Experts of a small language model: vocabulary 8192, 4 picks a token.
Below are experts of layer 3 (counted from 0) of a mixture-of-experts language model. Rows are named router (the router's row for the expert), up (a neuron's input weights, with its number), down (a neuron's output weights, with its number) and show model dimensions 0-191. Each number is 500 + 50 x the weight over its row's rms, rounded and kept within 0 to 999. Numbers have three digits each.
After each expert's rows: a language model's description of what the expert responds to; "gets" lists some tokens that make up at least twice as much of what it gets as of all text. This comes from a sample of Wikipedia text that the model never trained on. Tokens count by the router's weight.

# expert 23
router:565540504462481449541497540428464473495491440587528485526513483452444447495503551482510480510502399544515420476475420534560489532464563514504454499517495521487381464495524524555518560541548456534486583532514569537416488419437481479503466606468518506413549475481481340526478435524593539566438498510526573468448511504508574524537503519559490427501547500538466571587521551554533525573421374363489504486473565461463613428430472485405457494472495453528577436450522542466429524541509477510460573495521433529503601495561497576481542534657469520475496486538539450493534456440432429531
up0:480474465402541409482491428436417413493477539504525522539533463538492531512599561426482509552565489567577573474544512505530435498454480453588514489457550532531503472472532473530514549544535375565417560413538521510442461461438526396549510511495555505428565521538524462477469435538553486521452554412395503534511512491506497505503429578454557573624404501416472506560536532526485441447508437405488444462491522338472486420470475565517469498535495551438451508461611456499477531501532578512461514445546430520567505498553506511480495482601544581553572503460475409476467463448453535479
down0:491554518561518432495484548531533514505494477527526573547505514577568465507461530574425444415472500384565489470413580514497575568458461456445558573486522561456468499498405523498509506461559496476465525501525455510414485521453582505447579427464593516535475483532531477529450459452458526406468524513519485487488488460564452552523469537554548536535620498479473512571606463509440499567546410444445505513462437492513460622518460459510431553544483565504367504418492511448528425446551465502565503498503519532537482428538433477522362452639501613510545552513536571494596513586537519499
up1:452450479551481605543445556540519528537494467486539542526598532509426441521521526423519475427521378511484528521570453559490455509466598451546595532560572529571467490589547500464514529535518337510539511472549506687412400551453507497487566516525515548496525476536549524503439438543517513547500579483577514516502574483520508467481490494570451453519579483532490523435551488472516446507506511497484523528507571554543593429471480522511576510509500553513453500520581617517509466523419576405443586501385521434540438467468540481488532490573589444534495501465512478492428466465512545404
down1:452499537472518502466533522500553551436382549535472491417525471492523601506520507549558468537398486510521503507492547587463521545421382511516422515507483525473560449518345592440582456568496494398544463439568438513473514456429424480537533518448503497483469435495504542555565512552446547488525435488516493478466481432427450495538432516561481541451499486519508531398512602479491565432510493488499584545458494493500375455449532418500542480508481381494435458580504614544521463524456425483514441516436620525554494500528491487558460463497418463561498485507395439481499499426580497584
up2:578511472515552493594502554521453555460543507475508547516540478453485464457551580491617536552521520520504458419502411462636573555488498541466545451573512490548451498546559531587515495548495500492511558447463516460419525491473495487507516588454462424418493527483501468530490507563491593485489460535488550494527504439441492532489480485504536432566527474444479464550427356463573565516525538466584503471595486442483569500542450588432562484519478461501469387463506550537533490616517543544512570455489551597621533502487604603586568471441594555476544497477533480504443447381501483447
down2:499525523485469465490489477445469472547463472455591514473600446478457490506520564401407559611440463478463561536477590432506485508542495461543501492498504474480473538514516520511645404478574545525394545524570421525483464488568487538536522394572496577546445387503484530482570535464503522554510423515490478489533501594440469520460513508540538471438442509500472469533502504469543358508464414512567432429505559435518438514539458497536509538557525467510454605431445416439543485580368418478476449487486505445429457501453389498475554526504618521490545561566490590526496499466494509470
up3:455490605475504411473558499335560479520492468639491437502660464453452485440503515457558526441559515492498519549486455480613517514389491484539549414597468438447437429404503506515546457533495495550550524573505507515499491411490471462457506540447499519509490503524583471492440457406473468509530487452479428478509576473528601500549451457518342483509559433464461441538557429528498555497504545499528489590459514498498546442430476556615534505516424557520545474493545517494437545605459523476535499472453514451546444500412507529492497555595505517553531502487522438494558465489459481455
down3:510505537523490512500424512497491574491478470587485510525441475525535585517533434462406512495587503409505524550545425553431540498528510534495450504507489492525520513435559496427493510441434535520569465464576491448490574433519479488498456503535472611452532484497445506468479460406494600558558469566468475492517485499545528505519430458477424433484468504536539508521508498591451460434432556485511504548493514516495546476571438496486541482455419586478463647590563617549497514626491568428582394522493417427417447500426453478534468419463528448545483584574472592490454465541431584618
up4:504499532444561464528589519465450515485536546611534415529503437562513440456419512567516458498458443527507489399376502578493552437593601464471427501546581469460403507561517435595528478525608487533530582527444503531466499587492491556432482526511482511536511511436555501383484432553483450521422571524631479541484494504447542505549495482474448507528544489517412555422527456496506516491446480468438592510466561486518554410507476464429435506489405401508451463509502580477500472469493440472469572510543454434521595448422494479532555609610488530479479485485577500477473521489474526495
down4:485414496555456578548500529523527523491510568471601449396489516514516569403512475513512524578518446494572502462436504511439439495533589452515423505583490516457504518577585526416539561385502534501451500512491529523506407473537567523429535494543494490447561498490485546554456566458517492517522568499482483521526474511560463482531500467479493487512500504486548567583366549601490519432450533483572405593480563457424545574487559488441522487337420562512396441520438514569532533563449518472573557549541538579433468442469516525573565517527557551456466424521424548459471490488461585477
Description: Word pieces right after a single capital, often in surnames and foreign names, as G-ingrich, G-aines, Aj-ax; also line breaks and table pipes.
gets: "C", "\n", "G", " B", "B", "K"

# expert 25
router:573558542609529520500522508521444486554507502577469457499564515477443525522476541450554399499549505446533491484447551458547563499509503497532468549519473528537508577441464528555452616583563450432410513509542469511448374551460508484509525483576481559484514586491489490464492465560511485483463529533499480549481531440497596549511481490578542486486549509456550422527472434572574403481498433446425511565489490461446544479474466498459403571421526467560461423452495577538456586554544545461500424578570596528531572522472490536518477566586465551524445568484471547295558553482566518525
up0:570509470571562535476451444416461495452502654510598488528522465470347534466422487553570498468507525473546434545462578484524532582492463493470433481488436586516541541538440422461450551471544485562433583469510522623544472593420533540478452454412489503462521512436490534531451537516591502491454410554567467537532500472480557570532490512479447406488467480457532479501538550564526477589392520474472589577552583491509613520528567540502468497493505526466551536449584419533506532494500408515415531524414558536549515439502580566493507480513543516552568470538475462471483474513483468531
down0:504538558534463552484528515538571461515462521497493588543485487463560515408522492445484544510523515491483481488580454541547529530490467461504511461458543460400510558501457568475498537527490452584548608481450521650471540461508450535495466430520454529514463519484536518393582502531487490491505467505527468619437441402561514515298456556567422524481594479466538547521519506517522474468527637503415529475427477540382383486453461489435407575545504530565513465529525446497541520504512485612377500483521459526542485492444525523389448517513508506463484490486542562522530572571564517480
up1:601498498550526527505446526568569476613474475548500456468571460481585526498557499549483570513482499560518443589494350437478532425520488484495471560492498515497509541486524535509510506508575547453482520565557485491386476533503470496492522484580607493533533518455530505497543477517556485469512546453485479436446541499329466532451534488521526500514506529429509429556520388460363555511507500498578512500557462490447440510487414496483483522505491566528522600487420605521454550542621511602554415510609456486506518541475525435450566507493507506348429506467511463469471469511566384520
down1:528487424458533515423454444518466386503447445548432457479466491475483466513507481500557430464512481517479504489557564461446504591487438468528471455587536481483445470410470573627489509521560476431570543508474440409472506547433486508487508474563502434433492489524626460457437471456502577457539530424450475451473556443541525536516448532447498442492485507438406531542537510483478423448521547548443475502467514503427514458557509456527597455481472580564461537524527501405565643545474492545400518537535557577481432502379481457429570520480599625499571452530493458482488421548423537501
up2:448513465530493482574491483483535486542487515524551513479477430466438416405580469461462416519519489574450493450477408568468496555445528421509495523417418448542458452503509538483596493572515533476481412381592521562547458451442439502430479581511436488436390416486466587503544434464446505508588406525562688466536533511471523437505534514476521578465574506519429417486537441507572426469421490535466509462463515490482570490479504466516505473462516534486523453515554418455469549584503482454574470560509467481424477486468481428520484497515480558452576487480495459625504593489550520450
down2:542557430511459509487550489570482470562520485486542346489498554459599451472503523564469533548515577630434491574501511420528508513496397487468552450460543446435443519432483526592489529517525460406366534538540510520512526514482539490476554512459444551575495439460565452490458486437493507460539532514505573521485459560472525425458494474471617521516519446520524581584448429476552478484455480506588462594538508529456583419501492449507575423520575469543594498623408454435513523508506503611532485547425521481458531427575502461488504532451530481478393504480502402517476462478483477427
up3:499579471551490464513470497512461512571518383439431507497476448478462561477500507539540464499532553492452458403502466466571476336550490523514517460527454564577576545495481486564512496468532511485493599443481453413480472469494461448489516577443460568483588462511521546399494454544595500479476437465528553522516544411528523550566493548521568517456453506517567398404392414513437543547419494504478542476455496554447493462525462432443468617545565420540491500494516601451411494462431493561578456483492546497391554486517454471536421441455457482454566525517400476428534456422484508520
down3:465481532462485524613544492503491529478477534501459459467559445470469571532619502444469609488548577567532429510549520482435531548501538521479510554464459527390546412543525493495505458447537496387490478455540542418405516521514439437544542488538462486472370491467563443441485467526512529521521500473525459510429461429459485434550497516509531522555487507435509475422458546488473476515440496520482643416581552421583537569471425424522517469467540456495526491393569470593461468467504459531533493490420461526394429433515443447459599532506515442516501485453439435543373506474430577427
up4:567557523574507550499501613507523513473514569518661537430497618501456448580502512460596490495459438436476484393506525419516569484489539579451465520552491529478436461456488456510574508552460472490495559397527519528474564489481480492527539533453450627469518521479602577565475454477509580538488570489457530565455478550473522555457498449508449511547555355444504452586567498471455490525472510505501447538455542577510522506484469555572450547443503545497559487412631512566561547511459499408462482525519516503473576470497498547510479509500483496506425428650444512525568454522564494442
down4:525424433488450520568501504531506420491552435558466530418514516437446459452435554475499596495404501538524448492408446543484444444570527587444553576485541418485495558402513411471533498494477442517506518538481560472474595422503488506531470528447600464456566470486509461523450444459478450497510530509545465444563418549495461539468505506609582487517531488461543456550515486544505439512491484546471411454547488459551583529593533470501486563471484504515616543413559525489573400508485467417594541393485592535507488432483546487595511463418502526462549408487461522479372478541542578493
Description: Line breaks right after section headings like == Background == or page titles, and at ends of list or table lines.
gets: "\n", "az", "z", "x", "ov", "pp"

# expert 45
router:591505520496472441532516527412452485494506444468463539510512500470484445498634595428532533536443463532511528537508431456552593448602437577523511495510456530483504479417475498567493622571518483519409473481529524511419470471430575463463420578513470494505514488535415393478585467470487489534443550509570538437513540506444567642539488493520445449539564459446494447515533436440532422515508438394512538527488551426491525466412436508549475534510512466513512513470525547524393530470479441513509489464571435475478517492558541612450442555507540399406520541597422502431548451445538447523
up0:494435491523445444541504503527494473479470447515438532679507442497512486445561533537510530542466459537443536561501543439518541463591499533445477481498356495540473471481491445588542526554436497511538528510499471552556514515401580545474460587452491576492468439572507470442580528516492650488452561511524467516503500497489463556507527517657490457389514514448471531473600452436482530498497495385542508457516501561496547498560400502591423538517553482547450451405531543548451492549496526508471549466382498503550557552448545486472448583564496504507529490452517510463503559445522447361
down0:527476374424564424532510413524443495549511450494538467538492535478568450466485474528487501485611509477532563550407476496605472499495547538433494447501512461537559435499463549525456349535469548484458547518507455476411504459535540567491530454538447529571494537579515480548467483498542505552477497515487491558557560534576506528461531551486472410535401480514513483471534334506548495563470558464559511504451534593486475436562520540497581486462452516513460514480524481522516449443542462514389475568511371412418464519513484474610544570510448502563385558540474523609488398518527444455
up1:526522447404498540568483578430481448530545540511467555565453523454532523498529593473447621496448454437572569481561479472601572509490426530494430537558467443468457488477475531532444442489490429440484540553452544516396495536514521562479433608556499470512494522553467427389534478483485452598467511415450422508463550519492577586497524485447467379476480544554482376474527500529541454469485599459492507445548501535528615502459435528502458513529448575471594515515389501499518496524474450520478544491484576514616541518521610475456517556531445542418519549452511551443495453497431520540
down1:480529525528485491451459492526603526521503556521496467473543515477595458557416548474458446494492500542467503447486451526475447504534519486540457411496541447370430516415520460556605516541447547493358478514567527577550549530580462477564514497504532528445485592495409419571441573462462485512560455483483552486458393454483462455550485486496468487517567514503469440415535444492430532529534498528481394478457543484463410486461497448491550593518489473512538604450423498479430551461500510468509583560471479436454565550540604413559521460456607441557503515426435567518406488589495438555
up2:476544566534454468548495539480516464573467562448523605550526522463518430561572543534505539520552513374435492564418385486519532479486494577507579484511536416509441535484537456469451574504559477489470550443577549555453527485500533443516585463568449542540482520436424461543437527556504457588535474544441571512543555423405544524499421442574497531446512499544528634480478540551570443450517455472474476493503557481544480625417533559603466548504564490492409541519488495550487451504505534479487468466602528459541584397544463572529501476460457447549534494427534471468599437525559538533
down2:509468590564573403517395487460559491480546450520540478466450534516520529506559507440514436571510492539624447490435458513528374531618499502429532349474495473479511441539468458528529487449425479460531521525459567500441461441503498545511491522568544466487530459540503496476500506546484405536500510491454547505649505533473523468393507444520440585437546422582555472556440467463445422523424555567471518516446608496449465488516547530469588556478492544551419529508456452508486546440530476505531535426451554469565534477538557549389493465444471594550520469546557449475541419563512445492
up3:496480562558374323479528545512489454571482490450566534460470540475497528533422519512511532503509484501357471549485531563536526492536475498607426539571476408461480442552433482434449555471508510450497503523429469566467525496433524508574535505523525490518511417434420462548556551469483469456563540517451461527513595467589469484602445418527519447434526419508395559501432526450488482558461526491418523465503408545512518453511514489492466498437570540485440561443593431537546533491485442503407491467444525469494537545540510529486546476504486410469489602414481519474577551476497362545
down3:467444499471520559493533434465574486467513566424531492470426513475569498500431517482531513579506607476610461500500388479515454445553517457451522415476507518565515429567468417444417527408542587617549568421513446557466424483591518488546490565536534496605492421424558582534479579495467449511572494528563489537461541523451515500461502520472515514566536420510452558502425538541410549439509473531496449432509506518524540572503485604496531513500455479513481591537437505525487455467416482519507447518507560575485504566468501568527467511516539361588607506522570501544462484589569497545
up4:517480489442494479473508607529504457418541488515377525617567508408505456477569445492556475515534571374494562479524485493572573440516477461449485493487447496416451431500479474507426527535535593541459525529552532632479520535587531487430450535520528508418458491615540511448600514505549525587527516576526500401399557475430553523463457417449429499537555491466435513519476478512514453469516548485486423478507585512471493427418494573495560478561607510546493476543486419587475567600440542548475482453462508495456497488540562528509470456563439525528483506521475502404469559501405513537
down4:525482505503558503488459411544471532526488430477498579517454517517335496551474476524485372529547419418445472546625517539458470623470493400517491477527537394499471532458497468546493530500515534527593568518444463530565510628532475586550499476530512503442452490523545503465444470425543545457572527493480467506555550471505509569397563451442519499446483487473510453540467420500502509531511567504472424546419566530461483492487517481460393501548508524490455525471467492429479462520470471566471434524470555583380552526622480524497564488484519423446480529526523411518514570590596396449
Description: Inner pieces of foreign names, often after S, Sh, K, such as á in Šafářová, ia in Shia, ey in Seyfried; also digits in tables.
gets: "3", "0", "5", " and", "2", "O"

# expert 53
router:542563524537503466469484603491486462539554556527541501493599573442531536418457516513524458400511545576539446474450442611504500522549545480575538536527423559519496544554570568535436493549494477586552561540546429586493339538501506494503502570474562524462551521609551535436569497469519508442487528535533583545465485502500543505524538449502425503574513481496470513475558515555450502539531517481470588510417515504576531483523394582493436547466505479490567485572576492461389544507516473506465520506479532523525493464475576535474453410587415441453514579537487447325455424440512497519
up0:517505498422515485561542522435544482532554479498409472554457593511513494424524574503548419541468501475548488532517490563487517440432518486484435528547442568564485410454445532533449513504520385513382602505491488503454505481442502528507454550476525585514449573544544370411592515493537508444457464478456457444472560502576471503599419526444387494483508529525445450496504537577462469452459482444464549523472525477468536544554550424571456514498554529580497535604434513590390533441555331527475554581550455551478524463536442482518457459491450480505602509587507519457503501461482485477
down0:447516479470503499543445488552468581641508446491409519461522488408458429465524464517528518487548543448551466487522457526561534487482523520445453443434513599566533403396436580518440489464525472416520432501439528435533521580431501450486505478463452582593381588458492531547444562502471478492553444487516512554502548586477477455562376545505477499487428478493539509469527548516519575528589541423474560495560510537552554548493573438554521539634438458524513489526465504473542443470474442515428550500566462513573470494544471477502472512516617515548500483540509529450565536406600612479
up1:493556501593401493493492492493464498493562562490470459443455502494472536418501548511496571454399497546568501496460479514500502565511437533439513474563446546606533555465514524440387517523495422548530516520557563449445467433495541495514470544532512551456550570521432529531509527566519539453487420569537544493539457483552435585516444468524486465526594488590438517595449545540562445544479474487571585495461457538561514534575450448515517506456481554528413519565535507367522546467460450570541509432554539437487494499562511499464427440502448532554521611522357455351495400489480400489
down1:499537519471421415501484587484354501564524510479427451498475549460490591519532518467466539517545429522548518485569618542533466536466578616448500447461551500472592471552518535428480490513499452558495494459610574548502552499553535467491484478550519515419516523485467521544539463439421509489619489479456561507431380473485463409597467472481559466470552518497532487585499532493544513478523542524630476420528531516524492506491554530515523558482506644483428501509516462497481510524457410521470531581585489505448498422483499436389613420444508536405488541557447537516481461539584476469
up2:471472546374470472581441505438504486501656526469530488452495566516456566509557514596492382540447536426543449515499472528460465455515454479625497517580493499518416529552473491460513529509552408528494455542562421497492432511567519501521440548516473512475465487502483459552494506506421464611477497497483451506486520565472558469506517528510534473464510509443397534453441572530612507461542446458432607515444514549544473551546587591559400496587564480436586498562540545452436533528499508593521520523543447504529519443522431523475528423565454410468527546539506378399493499470540556515
down2:506423430528406533587501446491534548567538496557534506457537510492418504521443591384465495518480546528523486542508562509515446491524545486545593514444540437503481482511525524389507557430515552583399501458471530537440458418485441505465521575545498596508528498486476463527519556452441434471435531406495475601483482603454476588496467535476544482527429441457443507369531515442411482490569407535525529496530551591509566501440537517497465560495445577484533551534406394562514566432478550524547566477470488524580451555507373417458477515436553546473512490502440530466471436455524546472
up3:487500475526508503567510629518493615526468464531504540468521521445546529597445488515520411501470476568501439548517500567488629465547562391447497489521445482552588513465452417552473438527495481489436539454621489519426471481513465491448513488478545543482481510470568599467483465463471537582482481458451515415550565472555544456527412410530476457492540411592440565517456509592477388545466395465471457522483546589550582536486478517503498529537521561521453391495498561558509514557448473522530585463493541430498437560523561531489420435560454506526495482610503391529515548570518485525
down3:500469499495494471490511518512426489553473373583432528503474420543506501484496458485492469523511515552518488401506535441473505517467509590408577462471470486482531431543523486581379463556545387495491466487416467439573456485465539521478478542458501448515491552580517511550552418531526480611538471527533446446512521483505495518486539465630580496332530536510521571556512462518530538526533470464543481503574464524518488525470591487505474506645497474589487477490454618559581528523431571551529479496562497514437459543509485491632590538462499445461466458472514511579449473610594455574
up4:535577429526571590561477540421488426447405504442579503499495472523483483556527530440536390435572514420475546517443397548538561489570552473568453534416471566499442519455514470463424471500562476591536603475537517631487503529597536459540557547522530552478547546581420401478557516583592490481431458541539503492468484532456507538584468486561457445595498460581431544549597514511485467433448533521443464525531574489541445503510530558485507428551521587531530455530491487589528563466471468548498488548461529501618503570481480562460447477502471416507504491511484482423555522511481471518
down4:504569539511404613517426509508562477548487507524494505491536543563569510528422509528521453545455599496543515490410437492523473441529366442475488536492518567450466477579486490516549528421481517448390422405452553423405439506540536554560477543497512546552519593477522551501492423472474442516432506642487505482515567506465474553573514554444504548498499447527558536467513515561530485560475431465405531509445475562405492496520492496546451505529531478505519467574396433577497553445529487461558455471428430483524455497553460535526528561458432462572596522452565609515456521434535453385
Description: Inner syllables after prefixes or openings like dis, un, re, as dis-unity, fort-unes, Srin-ivasan, re-worked; also single capitals starting words.
gets: "an", "t", "n", "or", "un", "u"

# expert 38
router:650509475496519534466540539525489474530564459522463485508566527438457505524529524417529542441571495536487442494441401521591495468500557500531501518424402505567507573514487525491552491592517494505466531459577455593441456500537540484463429470523598551493492532563530417461611441491520550471536493509484524482474480488457529590493550472585440385608481527496534544444528464594553508526478479447514484530435470507527513503515453545494487572461513523440485528468508612460445421535619460488510549519506574566502478509483530499592360531501505468439528584453384570346584544515495459491
up0:477425505553500540512516599450479559579559560593492497465486500461490456440550496495521402537510536546542428435499538608539540509527507487546516439499526511469537524417470412578459466544515483470414549514557490544463461547483520535480546537515557582485560480457481562475444468485416649569486475510509557542626484495563527481419486452473470414493496523529566555343459452492390395542545488462546522564523489514500412512467490522533521575479438525602528523490495468430536509549571414464498483561540505592556536512476482437511421488537483473501510531470352527505580450425571523508
down0:518426599535571483502487462452488507447426449411529456567488476475520530444438572417538511493462554499415408537491447592532525628455495464472517476493502507519516438446521498423520448506450570450544424554482471506440460458534504480565468502486480455524565490565438550455511544482554476499592517582483538477640506526431641427470481495471447467483511565464631421582516519509499492513546513450538465543526451410561529473452587543525527507539437465464538491517546598529525509518487532462434525470603481410472439507552550495467420517493547505431469407520537489590492391553470596509
up1:645527486461497401533411563469523413593505610575468454566507599512570455495514522524472610469501453581428511443473545497497557474560460556504468592578497534450467459493572513435495489580448509529486462422529424533407454499558517493547600456451532439516419563533522484417548577482574443537431570625535505527466512484567517518417496505439519506509513582422489484581522552506422462484501488420547468492536523483488572491451435549486485477443449572469490530471437416467553534552518503427478525506524456498512472542481616523563463543492510501492469462553480531506541596462476537429
down1:491584572466430531491554482536571496479501548362489530481485520521545534494485454561572547560396480476495508557630495493513554464450518488490458499548561525419460514479509463523453601482500428571482479463519487534549434524462411540491512537489383462501531491491403527508509454387504472422524565447482511530398514546512497564413542428460493528483545559486496419558494528484485518486492546423504489516502515411524538524390569458482497475431530586588468408537412530606473517611499465541400566497477539519619494473501506546436569405519483528480503414373566480515485500531497456518
up2:474502502518445572518509508516504452480533520521565521439623477452463494407569478484516438432428422540465426524451436500503456570475566503466500581495368546450499493523515500488450483530555419593490556478412602498479521477490498533485528433559450568477439499437455533477481419476529480457465486622538499473597462498509510435559485429410410590485453533473484559387463573511469442512481515444514463458447499467544482425575444522534587491549550466575457518521566582564601479465476410538553509502539507538525483552470486438515473496472508510574539452529540400501640477401453483447
down2:505406518444548434500450536446441509581510446471451552534597439475428524480386570541532501379496420554594483530461620576521450537494483524507508532491499447446571502514535508450519493494570526430544443605479491449498456518514568467433553481458476525453453510400471517502492550529512406545471611541517553573522462477483540524452516485428395466501499449500465486515491558468511492470490492514509390425628483518594487464585580423554543562489431501442479482470469519500459418477506410457401505620537544500533414403459482464486504478442539509554530417475512476508591503496510505470
up3:615520496485539461467503484448428447506430480528419460578596582473518509525592440504555618461390392571453518575537534476514457531569432542413501504526502471548511489485498588513542446567420486396515519513511452491563453515465585495433491412409542449453543445465596619436557525593576451560513472513511534413485438493573533480491508560527533432571505499450513543485544568519583510539427461520470497530523504444484576470453490520524426562560447569445504544505532509482464494480549492576592527441532501563496547441544540457461491528548476481504492529545383499459430533520502447505
down3:587479616552670504465490408600565533534436496609503486435560467473511537527515417443495559527366500479510472572502399502476482514389477476458512525504566420531482474463530549502542441521530523494497426451522492552450489505506444514534509614505577476559536433465481435360502494454519443464609430434517524483499609526495459501575520438496471504528536489592486582567554518552497514466507450524500545465491503491461485523570487533486526484520542547472498492529543468486559553432549624438380512476455425596493490456493490513476411479561525505483460520588502545454459512447484486475
up4:519479429543525472446492511464519508533549494499500513478582543394402427541480559478578613518438494539490463532465418543591480509512488499539524503501497534564490506525499466449524437648520495572442507507518515531480491501423528490409545528505512491465527600530505545464493435521486514524527515470575548525486471432536550508619495564495448414479467515551465476514524546401506526513495431514495584465526532421506590527390536540537488558475504483430451519404483497528498518467468438529509586523604485590440554482519540435603443479436526501595567608663354534438503483474520496445
down4:440443518586432492578464479482567537457527476597450521492578478596542497492513576508493566514396465470580533448552503404541532521528564409502409457482519530577495542435441513452485524553472494521557491458417422467509505497446476575472469555450543394473471479480451468482462537483524532511568417553526566441494369505488433531503516481540426541438529556537545577522434446509439498487478385488591508566579456492541516413413529542489473473482425446476519560516479515502549518465403475523477477465513524585487458515529527492446524470504467468514611408601459593544456582573549429443
Description: Blank-line newlines before new paragraphs or == headings ==, plus nominal suffixes like -ation and -ization inside words.
gets: "\n", "ation", "ions", "F", " New", " I"

# expert 11
router:570523617550468464506544530501492506567500497516494505479473613440421558549448547474520578467582491467579531479461495531488532513546487581504471479510483565466391516499479521569462614541492437386489425536559463534539565524483551505480347507507480486479536569510586443551557465545481466472427563493529510533489548476503537465501458383497455479544510494547588425493518499533464485501519476400470514578502534563509476416492425479536476518475502422471535490481550515467465563536599514434569507480585570465514575526539572518554474536508377387519543515501403436376486543461412407515
up0:513419588531450386435454492462486500592517452567500542476457576505518640423541536487600458519504407428516578599477402407634503440483529510585521481529547495499493503487482489529534432513507514490480390455524473437559500492508492457470525561508479459603457501599535521538481439569527431559430492440385503475488484537478510447500498469443563539514516531573491487494599501454508476463538536410537536509492449528460490506517394431536573504479521443470510521541516433494517540521527525470462504504447532507543506611590490489493374520463481451512565544502439493438450431443501457630
down0:456481481496508491472471485507433499509442497618471502476497540530476506364544536523418559500508489533429522519518503479457476516480454503493546557529548578532531446572427586569517444440469546481441545491540450579556477564507487513556548567434504561493514512407508524453471439529469460439493403467419489489535484519589484570497429476528493494448511535561578609538457498418494600487455477576500571550511483513513467478571577516493540386570466518517558579478525440464500446482467470542566530630494463469381521609538502389604521488432498543446491564497454637569448462533446449489
up1:530463592554455497510495479523540618477556574541485458408547525460474548499508521516523501493474526431463473508577483529532522470544447538546387509446551566469493448553418488555538478433513552467515532475516476463453554502469502538579451471572509504545445606539455409497463400514527501520445471533436465444530580489474433449589496429422530475502411459368490464499617508489562493511553507439493505451572527505411544467541446431574483420507602379513529519549474548570418533548582444488459436461573408526432595457498516558529529473515445441516597509501489465416527568495497483473
down1:456534479546491547471505471479464537533577511436509492539569578551460538531457510615526520547408530452505533533496510486431421461534504449442466449479537557542505424583580510505448411508499512494444552518498524549446554573557399593510506431536494406539444411482486531460374521472463480605565613582425531620497548457472544460501435550482481442573577467503409489575603608521505471540516494517525529524472556554438475501516448538534494470460535558459498544468417505469513549475474554447478562540532509533536486411393586516566504520492485413465476445505439561491506595505437526528
up2:481526490569469555551511536538466430450575524553553516501480494460526582444498474575449550354460365532456430502488419556573554394508495482381559445507478481521470529424499526508465458526616540452506431484557536452492529596528527436505522477626484414550449542402553521528565531478466455517535544575472559498489475552507594490536541447553367488438471451500600504558530488543498487492481508467598517597561531508481417504471528487479487602484473439504521437575504518436433499467529480581475471510488528449503462438481532496501610549512464517501480508509454502472548499532504388417
down2:464514486388473425472476471484553500534473452453471547494500414470541455485470464409472516418487514553626491432544521411537403524452472475474391601414597483561545460423527569514480574518543506559453453569461437441437476443447518431509518408485507478480497597449525482502371529529500581511566529536571530501530540604513412518510449489479585532494537576407537499488516430467527455530506511549499472525502556534491547474412490461463467571435458527536457523549522446458494506459513511547514474431541457465648584487583524542453428555515429423539511479517475522462431551516425470512
up3:498478559519510518601563451376527445529497582483517529512495468471477582498474560518534554532484530466554564496500629452560486493478506526423609457447475543473478482548507445466498542541488605481392478537512519576474529429510505547560429541465541490558488442541450496528458549531423525503456525546527602531446582477475597481643493420501461402449563568445507444544438389582518579445483537477525527499480485459448499509526467503526500445421509464555562546449531507499486506562594440439498496446594444384465565510495505556623483534475514516532490497547432500510468557498454411576
down3:495567521486411551494464460517570501440490617483545488412415524607452530499513476530531485554501481555511563485520510550447420448525492477551378569535528437523436492620461447528569468522515477417484491483571478437460389442542538452447430469540520516560572449468405533450440532525530523515467542538516479481456443522543478476521603498413515439541460520434423587543538498500553546451509530512481572467511551405539554507461446593595480444462537501472467555542548490564546602537386527507486434455496563460529542568409450453469388459537519480476554442470435519512519428527543459521
up4:498476554444467465541464453444504470455620468430540453565444487442480507469454532447545452533497503484543504479507438465591440514543544536440546435479499597499375553562467532524447475536419533440526430399531552577533524437578506466470405530532499435482526503505507517450464597498504482516424452502559514539472515529478485516550422439475596448584529530476478469477423474547356488532516457487551500479493422503470457443508476558520479536568438369459522575559584500363454548522484531623394519520468598531565573469468474525483518557470447467544472452525457517492528463432453569524
down4:493533499447498476504523412477484427487469465547425479489526560457510580452464445472486451555532571522543521522506498432506532495485495556557480502451564548468534401452509432556466438432518488478580478575543583500502524546528491500497510458543498576547542569545502351463536575556532525531589444500539476479555588607483515440458544518607550428454443441538523396580490497551579424452511567564427502436567491577492614392497483530566526624511488538515518511502474449521498560439374545460589469498425484426469465455516546434433551510550554522416524534554495498558499478509553489468
Description: Blank cells and numbers after pipes in sports and film tables, plus short name starts or pieces after T, as Tom, Tep, Pat.
gets: " ", "p", "ad", "b", " p", "h"